{"n_layer": 9, "d_model": 320, "n_experts": 40, "experts_per_token": 3, "d_expert": 192, "d_shared_expert": 0, "activation": "clamped_swiglu", "moe_layers": [0, 2, 4, 6, 8], "router_score": "sigmoid", "normalize_top_k": true, "routed_scale": 1.5, "balance_loss": 0.000437, "balance_bias": true, "init_std_router": 0.00679, "lr_router": 0.000383, "vocab_size": 8192, "norm": "rmsnorm", "norm_eps": 1e-06, "tie_embeddings": false, "optimizer": "muon_variant", "lr": 0.0164, "beta1": 0.95, "batch_tokens": [65536, 131072, 196608], "seq_len": 256, "train_tokens": 643500000, "steps": 5277, "dataset": "wikipedia_en"}
Below are experts of layer 2 (counted from 0) of a mixture-of-experts language model. Rows are named router (the router's row for the expert) and show model dimensions 240-319. Each number is 500 + 50 x the weight over its row's rms, rounded and kept within 0 to 999. Numbers have three digits each.
Before each expert's rows: a language model's description of what the expert responds to; "comes after" lists some tokens at least twice as common just before its tokens as in all text. This comes from a sample of Wikipedia text that the model never trained on. Tokens count by the router's weight.

# expert 21
Description: Prepositions and articles. Prepositions and articles after verbs or nouns in running prose, such as complained to, ran for, went on, between.
comes after: " of", "ed", "s", " in", "ing", "d"
router:449482478497499556548489534482479489565516519470551509481545421519440541614466436494478530552470502336554520458463532495550497567565594510539452668527512567549545518395543523501568523548550504484519514618584461463478539517497457444487513538

# expert 23
Description: Numbers and digits. Digit tokens in years, dates, table scores, percentages, coordinates and measurements, such as 2002, 28, 5, 31.68.
comes after: " |", "–", " (", ".", "|", ","
router:544463490495444518433511509643525420474477539457465527530454440495465487522456443548553439431431524520526484500452366460441627455528465493522498476493509477608559531531552412500544519427505515417516403474514599483462423547532495454483443492

# expert 16
Description: Row-ending table pipes. Pipe separators in tables, especially the pipe closing a row or following a name, plus semicolons and colons in league tables.
comes after: "  ", "\n", ")", " 0", " —", "%"
router:573459497481488526512411453526519529459492481499463418385570337566499578493466533552492493488423494455577567592471456514504504459556537470596462518536504568534564495553590459485588573585511470428559486432497443504443527520461397495479512481

# expert 6
Description: Sentence-ending punctuation. Periods, commas, closing parentheses, paragraph breaks and clause links ending a clause, such as ., ",", but, however, though; also decimal points in coordinates.
comes after: "=", ".", "s", " =", "\"", ")"
router:521644494494502463554483576562532505542485519448447471526541554564390511556494481458581479547458501504569597504522476558543552560498454370568511548459461591482474449393480468532535434496536467503533480584530482428499537587445469509562615538

# expert 34
Description: Conjunctions and clause verbs. Conjunctions, relative pronouns and finite verbs linking clauses in narrative prose: and, while, as, was, who, that, he.
comes after: ",", ".", " and", "s", "'", " it"
router:485552459532491555498491558505524569500533555542428509518485463555481511520420424563629448548390529501533549530541447579467494400500603495523465478438469465507517440446471481499538441583441472495572581463555563529469563473552485491415557455

# expert 8
Description: Table cells and dashes. Cell contents in sports and statistics tables, especially em-dashes for empty cells, numbers, Total, at before away opponents, x, $.
comes after: " |", "|", ";", " 0", " 1", " 2"
router:588525435573483498485439499528468471527559492546570489491525475484545608493495569540488567519491507489520567559525490649424554516510513511515504448441462525509484426553494525446495510565488500452492491455508342499473503517540489467459496434

# expert 0
Description: Symbols and punctuation marks. Punctuation and symbols inside text: degree signs in coordinates, heading equals signs, possessive apostrophes, hyphens in compounds, e.g. °, =, 's.
comes after: "=", "\n\n", "-", " =", " /", " 2"
router:600517553481510507527530452501545494441563494487450483622519539521560528508471548464438584455492546471448562545497522541510474516506518430510437553468540580504458471397467427477525497514469478443459476556570481462511471500526545434600533465

# expert 2
Description: Articles and determiners. Articles and determiners opening a noun phrase, mostly after of, in or a sentence start: the, a, The, an, his, its.
comes after: " of", " in", "'", ".", ",", " to"
router:512543455575511576561503618513469488486546541545407494510526451596422533486486381498500594481401483472530509483534450526551501509506554528538416452461523540495528487496470501487563507441485499511541613510487539403460517534503478470557442512

# expert 17
Description: Foreign and lowercase starts. Short lowercase word starts after an opening bracket or quote, plus foreign-script pieces, such as (yo-uth), (be-ef, Japanese サ, Greek χ.
comes after: " (", " \"", "-", "\n\n", " a", " "
router:455516438562512496472455497488566548554541613455457531571377520579508453493478466531511484534516586420566547598511524569441584504563472540506462553530488512566504507553508464432525525538483425508477521617409479456507545519370454527394621559

# expert 31
Description: Headings and paragraph breaks. Section-heading equals signs and the blank-line breaks before headings like Track listing, plus opening parentheses and quotation marks.
comes after: "=", "\n\n", ".", " =", ")", "\""
router:531572433466519426456543482528498546507493555516433340548622504588477492478528562460521541493423494511482475543478495523566527494641516493549534583434539596540468458393483480470507482482483503453484531645614480459487563545456508432451481398

# expert 20
Description: Row-starting pipes, sentence openers. Pipes beginning table rows after a line break, in election and transfer tables, plus sentence-initial In, On, The, At.
comes after: "\n", "  ", ")", " 0", " —", "%"
router:567497519502528538541455485477512515494544537507515426419560428530522586487474462537492533469406548499520556566495522533521604443549566446564468543422528492530586505500618449490527515577537428396600503505553454478447468519409423465411539544

# expert 12
Description: Line breaks and list dashes. Line breaks and the hyphen opening each infobox or list line, such as taxonomy, river lengths, album counts; also opening parentheses.
comes after: "\n", "|", " |", "-", ".", ")"
router:528450468486413513554470494540589565498522512462462456587498545489526504504481409500546456504422525475421546486566524528611444568520516516510497580380614585474490440426539472448507374587574429460540536496494554434476510628497501484505456506

# expert 26
Description: Digits and numbers. Digit tokens in scores, codes, dates and table cells, e.g. 69–87, 1976, FIPS code 42; also stray byte pieces inside CJK text.
comes after: " |", "–", ".", " (", ":", "|"
router:551506484476442564437501465574498472534566618362495550555518477498465546493445485545551440444430469449498522476458434486515542509538469431528487505527501455554556491488608415508447453452478557437526438415547574544476459559552501459553477452

# expert 22
Description: Word-initial fragments. Opening pieces of a word split into parts, right after the, a or and: ass(embled), ins(isted), inter(vene), un, re.
comes after: " the", " a", " and", " of", " to", " an"
router:473505488502516471518523590567632506448545554466505433505616477465578467461448522484514558506548520508511527546628562512614498475515418548523487585451486481550536447557537479476470485475510405619529531528446586467532491441500429511472563586

# expert 29
Description: Capitalized name beginnings. Opening capital pieces of proper names and taxa in lists and tables, such as Ran-goon, Di-ptera, Cole-optera, Est-rada.
comes after: " |", ",", ":", "-", " of", " and"
router:498473553462484491472479518543523530488468514528526447521553525456502470513364504527505524490568619439505511549576474538449530416536434525466539577487507533526436454564482508488459562458544422604503451458468543466533445485537440502382465542

# expert 33
Description: Capital starts in lists. Capital-letter word starts after pipes, quotes or dashes in tables and lists, such as W-riting, Cl-oy, Ref., plus inner pp in Sho-pp-ing.
comes after: " |", " \"", ";", "-", " (", ":"
router:471495481503472492452476509546552447567544494485414504583518449479511499422476589553540558641495616483538541632512461460405539513553463496493526533510502473554464386538514495455537575448525373495504537521464620488521492436466469537451527536

# expert 24
Description: Capitalized word beginnings. First capital letter or piece of a proper noun or heading word, e.g. H in Hybrid, U in U.S., Fred in Frederiksberg.
comes after: "\n\n", " (", ":", "-", " \"", ";"
router:581513487575545567512472456533499462589555501508450542486538490500502470488445381537580488540517581451553412544515432504464543530508486515458441504407494460507500483561479459451461489444519531476530429540501466475523516495476468516457547494

# expert 36
Description: Infobox field separators. Colons after infobox field names, list-opening hyphens, and pipes after names in tables, e.g. Order:, Born:, Sponsored by:.
comes after: "\n", ")", "  ", "\n ", "\"", " 4"
router:523542434500453516597446472584512533480454477411520430469410469509544559526503453493492506534537538485590498531485486497534474624496566519531501456504554529524521466438537466472568533604639476497518544575526462500510493505460475474585434480